config.toml
num_hidden_layers = 8
hidden_size = 256
n_experts = 96
experts_per_token = 4
d_expert = 96
d_shared_expert = 0
hidden_act = "squared_relu"
moe_layers = [2, 3, 4, 5, 6, 7]
router_score = "sigmoid"
normalize_top_k = true
routed_scale = 2.0
balance_loss = 0.00536
balance_bias = false
init_std_router = 0.00609
lr_router = 0.00163
num_attention_heads = 2
num_key_value_heads = 2
head_dim = 128
vocab_size = 32000
norm = "layernorm"
norm_place = "pre"
norm_eps = 1e-06
positions = "learned+rope"
rope_theta = 1670.0
rope_fraction = 0.5
qk_norm = false
attn_scale = 0.0884
tie_word_embeddings = false
parallel_block = false
init = "uniform"
init_std_qkv = 0.0319
init_std_o = 0.0
init_std_up = 0.0319
init_std_down = 0.0
optimizer = "muon_variant"
learning_rate = 0.00616
lr_mult_o = 1.34
beta1 = 0.93
lr_head = 0.00789
max_grad_norm = 2.0
warmup_steps = 200
schedule = "wsd"
decay_fraction = 0.302
decay_shape = "sqrt"
final_lr_fraction = 0.0
batch_tokens = 65536
max_seq_len = 1024
doc_mask = false
train_tokens = 292800000
max_steps = 4468
dataset = "wikipedia_en"
Below are experts of layer 4 (counted from 0) of a mixture-of-experts language model. Rows are named router (the router's row for the expert), up (a neuron's input weights, with its number) and show model dimensions 0-255. Each number is 128 + 24 x the weight over its row's rms, rounded and kept within 0 to 255. Numbers have three digits each.
After each expert's rows: "gets" lists some tokens that make up at least twice as much of what it gets as of all text; "comes after" lists some tokens at least twice as common just before its tokens as in all text. This comes from a sample of Wikipedia text that the model never trained on. Tokens count by the router's weight.

# expert 51
router:147112128114177117152135086146121163114133125145113113125156145125129123179127119144136100140091154125129156135161113119176135143162122111169127104123150113104120140104098122122105159123122131144130137138156118129169116135155164138120144132127180128110097129153123164108124108114116111083098140118104142117111168123117162117128092108154116123119132121098132085071129175095139102095155131134176121115084131142122125178088116115127111119122148124093137151133132100108077143189138118119146139176124147151143078165117159092099146136176163131073074109151132139109117177148126111138103117147126119134101148119129121109127157115144160162129121127110170114177122143148126122084119086160088141162127106122115130089143123111094051111125127127121113135096141131176136092184109117
up1:147106111141085079159110113137128121135125130182110145091104110098130100110116115125114122138116129119131157089120125135123105117132093105130099087076112073119164122145140117119121172159129107110140116095107144158152163159103157114136143193126118119097153111140100138151112170074132103129110114114143071081120129154109135120173098141138133136098181160130140099131140184103157161115156134095141109122144141089162134105154133133164129160190154179146107135121120133140093131142163173117142148141155122154135135161187114130111108127150123140102108106132156123146152130093093137149120154127141136140088070141130100095136108125114110184139146124146139125151103132130127152116121096108127096141129146127148135106085137176115119157111127133134090133167138132128120100183136133
gets: " the", " The", "The", "the", " this", " '"
comes after: " of", " in", " to", " on", " at", " for"

# expert 50
router:102128130117108181118108123111168141110115123146133109116144148194095119136120132146144139108094152118118138125133115138170148125182109119135142129086154138124126145110110111131118146183095150146101144095127087122113120163122148127103133095123134086082124113134188171151112126130145122117129114138117103139134122126049099118110125125157151101089129162109128134101136133121127113096146145156150159142098091128136109155093169124160093137113156087124169156143164106140117154189147140148141206129095125116106153111129118092101085085166158150094107107123137098123156161120127091167141107123087159128100114115082116125135101142103174137137131130095140132131118156124099094146144110133120130151131139131144164112165119173100153123097133163138130149130181119137140108154147145
up0:112068131153106103168118115136106121125101151107102132097144112150097118115173139157181109100142128102100134146094164145159157161157094110142172172119114153119132099115121126119110138113132087159125099118138122132099135132130110130130152124130123064104162129119138093133103093120177161103181110116098145139132170115097180148141136168148113138120154146105121146125130124138129109077125061101153116166113115153141175130115128126143134128098104116107128165125109125126127143109122132108098146134097116145108102122102148090146130118110119158144173111130156112119128127124151152100180063102152117108112160152103106144097132108121152129162143125119123108158139156154099158174103096111103142111110149146154183099156130121129153119154193124111134144164122124127139164098091141
gets: "|", "-", " |", "\n", ":", " "
comes after: "\n", " ", "|", " Party", "See", "=="

# expert 62
router:079112141116152133153125103150143141085136118134124111111159164147111145135130137158134103120115097133146152120150143138135158189167132121169096108120141129090101114102120115123149123126139113151094105125151128170117064138174112204103179128120159134142073148143197141115114091147148127130119146115139122120099168150097127142120131125121112139118181099092105068102147134091114094072126145160151132120142095137147145150107161120119086124114156140131150146114152142086105150141140121151142152132104139142114123103106152122130078110149166098102088109180131144086146116121149143134112162144113119129090096138123122139122116137097161153126107127105160120141164137155082118126133089149098156171109110164113110115132100143106117067111116131133136126133159107141140114133133104
up0:137147135149138125127070133087171156098126152119137109135131118105154151134152127112155157145077135101115121121165097142111115141083115146154139152132116090129153138139121096127100100127147104115201074159090131131115123137112083134120108114130107105149091102107132115111120103155168143148151153137150145138154139163103137115107145085129126152087117157125110115064129089156148163136134140170117113123093098104150146131130142135138137110126113170149129135097142096155115144144124146110101162160113147119139103156122123141154084100110131149148121112129143151155150128117093138131178123167185176105125114072139181068125151094120147118086107127160154178116117105136151125127152105164119135119126136122100158148083127131086136150128128104118105085131144127111164111089111106
gets: " that", " which", " The", " he", " who", " it"
comes after: ".", ",", " that", " but", " when", " where"

# expert 74
router:133156137081154142122104119135113122129172108148104143071119129140162117146093151125142099105115200131150144153101132115154180121107138095182105140102159114119124138137141091147102160152115118156087164141156134120168100143134154135149154124137160090100104119143135175101118076123140100122131126104081124150115168114084116107093111124167146141110120131064108105117141175111133109095160129106180166133164134132134138140079141121148113146107140110102129155173141119115133166138136123143120124152094161115120131111105115167127144089180151131113098122129156096098132131105133104169115114100088139153131110085152104163095126134120134137138096116079145148174112155109104098107149138133098147150127165126112144112138123117147110114147143125161093150129144129165116157143106132
up0:110125123152119085132123098146079145068183176135086176115120135130157106129138143082121114113093158113160150143181116125124123130119127108150108165078090120133064132142160092139170196128114128144129122134192128140141130153129089125100114163151126135145109131137094154100136105144113116151141148138106118146130102122137079121112115152105141124131115122116146113113126088133125187171130111083101108123110142108129119128139165126152140101120136147149130146152188103144110147131152137177105128133098128115126105134125161148126134133114130099132150098128089130121122125134097131116165139113173132099129119124137152123116135134115157138112093143085125167112165089082146093138095120119136162135160132126112092142109081151129123169162091111136113179122120130114147102189138141
gets: " of", " |", "-", "|", ":", " the"
comes after: "\n", " ", " member", " School", " Genus", " known"

# expert 92
router:103107140140126143137050125131107117113133125182152134136153135178130098156122155156119111097087148127141188139125151159162185128126121111142110126117163094114101113123097151166162108142128124138097120137164116132154106156156119120142172104128131110135105108135129122079110110130141101128138121097116118154133121113093141141128166124121110094106109160134127134073151127109174131100132127136157190102128107130105107154136148097157109133119127148098145138126124112103151132147159153146170139141060125118151146086110110091083130138187172159092090117152118087122099170140122100144151129106112126091104117128145137099121109185118132159118108144110133129165115158139132099105119121142119100145098111129109152100108083147126094137166127165124168138182113143154145123138124104
up0:115161128119132146095136128130134175104144170134148149156157138129105138129155149114083153117156140114163123165145127113126149113106165134121062121108150099113115148112083138155123138086140171173144121106117113115086092158083141130143131137139110133136127117159132105131125113073129159135098133117138077109115119088141170125149115118124145121165155126086133111135044153128105110130128122136124124098136097111110162134086109089118105129146159147110109148088128137128122181088093135147121136129101125181134149104110065130110097116138105104121124076112085142132191147154100126160141141141087137126136155142156143155124133115108104141153161146127123166125114125101123156123136119161140140144128113141126165120149163141129090153149104143122162116160123120165091080179157141
gets: ".", "\n", "==", "===", " ==", ")."
comes after: "\n", "==", " ==", "s", "===", " No"

# expert 13
router:093157131146164154107126108090127096109119152110131119103160131139164127127125161132155110081100169124109141126136106135149172136149076094152112074100163105137114124171120099149108154145134110147071145155171131154145109160151127146120167124131149111131116107131208142133103137122127117147142105144097104122152161128077129122141116171126097143072095110111128132106115160113157080084154140190146168140141128114146104153105148141112118119097151131112112156161155151162122155136127131140164155161116125144160171146145161164124129115165139121092121115119120105106113103098174135141115112104150137091124115091136128132099078136111148188114124139090126130118136136118098117141123087161078129144102151151111140115136101115125111116137156148144121116134112108153129132122088171
up0:167144154105115153134160086121154122087094180138077110126105113133163139133093164095108118129135125109187111144158049153117125098190104119141080095122139100101083132159082110119105136126121090147120161105143188193106131152142127127093128131143141132106125146127112155179126129112101108159152119171112100168167115140135146162125138113154126109117150123103144116135113140103145123077120143166137120126117108116161091129109117139106179123104126142158136145128114127125143147119150134137170109158100137159111154128099135168107138140114106100108107087122110103122101120137151143142134078142140149127145136113154083121136157131116157099123114092150127127095139148097142177148108090152167134143130080112111141137103153147119155157138129118158135105135090143126133121134121111
gets: "|", "-", " –", " -", "=", "==="
comes after: "\n", " medal", " such", "    ", " well", " Mall"

# expert 18
router:108142146142146140106110133125127113118156152160143137126165123145125060174075120158129101125082129126155101185132095172153092112137159091129101109100176109149125145134135149135152105169129135127089107131125135111166065090179137163137121135147126148111148124148144151118109097094173094107125124119127054171089124153138138112079114134136137105108151097064117116099176140140120125091118189119148135105154121116128154139127160096168073131114138147117147120147149143138126151147165115145123155150114130143138098148132107106105120121184163147146125106132159107151138167133141128131123152126129126115120150100145118128136118129106134120129097128107130151142125155110107140072109100164106138159124151147081131123140123156101090146098130098147120111130139089155162120149128132
up0:109150142159169130168149148125098138165124118143133101114102127161121159124108164123121085142148096137141128141108148141038086142128176136159151111142096094123086133150115113166127144125088120130122135119149158165178090075141165165108110112123148122117147178141139086099117083106117094106124156155088111115142149108158087131152153136142115101154117134109119122143141088133134104157140140130148139094134088136087110147105108110071105119169145136109163078097106125148119128134134149171189123144120090095141127117101138119142078112123145109115098130113178152142160127127131139147113154116154154124126127106132160132102146147112100128125120185143110124109132157101125096159116170135118102131156160119097092090139128118130104163119137143161137153131148123141109126126118119
gets: " |", ";", "---|---|---|---|", ");", " 0;", " 1;"
comes after: " ", " 0", " —", ")", " 1", " 2"

# expert 9
router:117146129124142181104104114105160100111142129126130134139131127106102062146087120146128106131128155110131136136123135157124155126122129129122100128088167123110098112144108110144093129148140138088102155099138125133136082152148162141132151123149159137119122129167185165118104103110159094072168126174147088144095135100108148080109171141120089129118134115038118108131142188114139131113144183106167124124146120119123111140094160116136117128095154119123142136176161122124139136114151085134126139182131134130136131133118130147104110101193146126130121098159120077079118153120118125155079155124109141096126115117149147140182115139131170139104118113084136117146119189105108126118148109133143156147104110100109174103146143129135124113124149131153133146143115150165152108114134143
up0:116151152157167100152115144139115110131124144098105128140151123143119080126118123118146121126145137127122123092140136165099120133134134139115135156127111077124164114154116118148087079133126105156114125129093126119117082139131135150136173104156104097147145114131136111111108118093126097092179091140164135104164119129108173104138153041122128140124124136116084134153132175126095105126137158125123120116106118154196139139139164084177131140150105135109129110161093123108101159138148139104120128157114144127153144104172168107109108136107104129177149125137111117144107168132119138122120115150133157136146177148157164090144123133160147142163152086074096146123113146151084142102108076064125131162127117125118173148114125108137163126095133138079105132163132142140101089116123107
gets: " |", "|", "---|---|---|---|", "=", " 1-1", "aged"
comes after: "\n", ")", " ", " 0", " 1", " 2"

# expert 34
router:084147132125132122143067101139126142135146109148144128137126128194165098128110167145112107095068138087140140126130140129178176131154118104143130132114126096120129123112098164138157095143134130138102105152141152131148078167153127117119147118128164133142092129147127127093113106116126088139163110120140120152110154157096151139107167116111112117117110130108124125096146102097163130097135126134165168111105124113127106155132169112135124121122162126114157120111143100122159142132173151117178162120065119107140129089112142118098094163189167163134073118155110111136094192130128113127132113113139113104103109131142147090111123157118176130142121103122169137170134168128126075110143110116099098143107100133102088098142092134083123144170150169123160146141134140142153134124123132
up0:150131112140158132136116140118105148120121140150145120174144149120097107132103157122164109132166113157152142152146106119091142174117074125151119119109131078134136153135079165117134115114141148112190127148127128125135130126132133082150131118137136134111179075110173090138145110174116144108119105109119135141083155092119114183124146149160080113147151097158122135109085113118147127127148135141138153103120148097095097077120124115127114171083124166147110123121094100121092112172112098183153169122167135093113095146152141117114143146140112160108111146117145123093133106146128106120118137099105133117136128101103127147168120125138097116101163105146145152162124168095160112120109117153089161128137115139100138135056105134138151145115125058137111161145090154150111111115126136
gets: ".", "\n", ",", ").", "\".", ".\""
comes after: "\n", "s", "==", " ==", " U", " ==="

# expert 16
router:127134131088166148140114107129109124166154140142121129092142146150125104153126135164151137114107163105126167142130113129161125176123102094137139110103173072138125147110085151123105152166137080135127119133168115102150123129135129143107135121099142155110109089155159162086114135131123083080120125118105139129136131137103154115103128135155086135098145121105125096109166180132149127139140155152143129101094121132161150178104113109130104123092113087089150165151121129089100147181137126102141169150145109130127117113138158108101125090140133109135100092153106112088104189121111133142094145165139110145138125105169138134125132127095145134145108130099145130118127148150096114110133081169125169149093133150100148115127076127082101097110132103132105143097137128173174099189100122
up1:134127083107143108146150106134106132117146148101123113129112091163126132117119133115121122137161149124126150117138117116143099055121139132099138146170123125134107137115120120085127138125096116079129115146128158073136077146135142151131075068123145111158137114104113141072131112142102110140140111083130146156131109129136167160159144147113131149107109153137155192164114188135142151118136130145152142144125098150101132108166142111101076145125097148136131120117164114157149097129157160123112081161127117064113154105129154124137122153104123153131140104129165125151150088083131138127159122118145105130165195123133144117176139102175108071153123122108132141130138135172120141082188136097090098111151136152131141109147120112126128130136127151156169151125087115121107149121154137
gets: " the", " a", " his", "s", " The", " their"
comes after: "'", " of", " in", " to", " with", " for"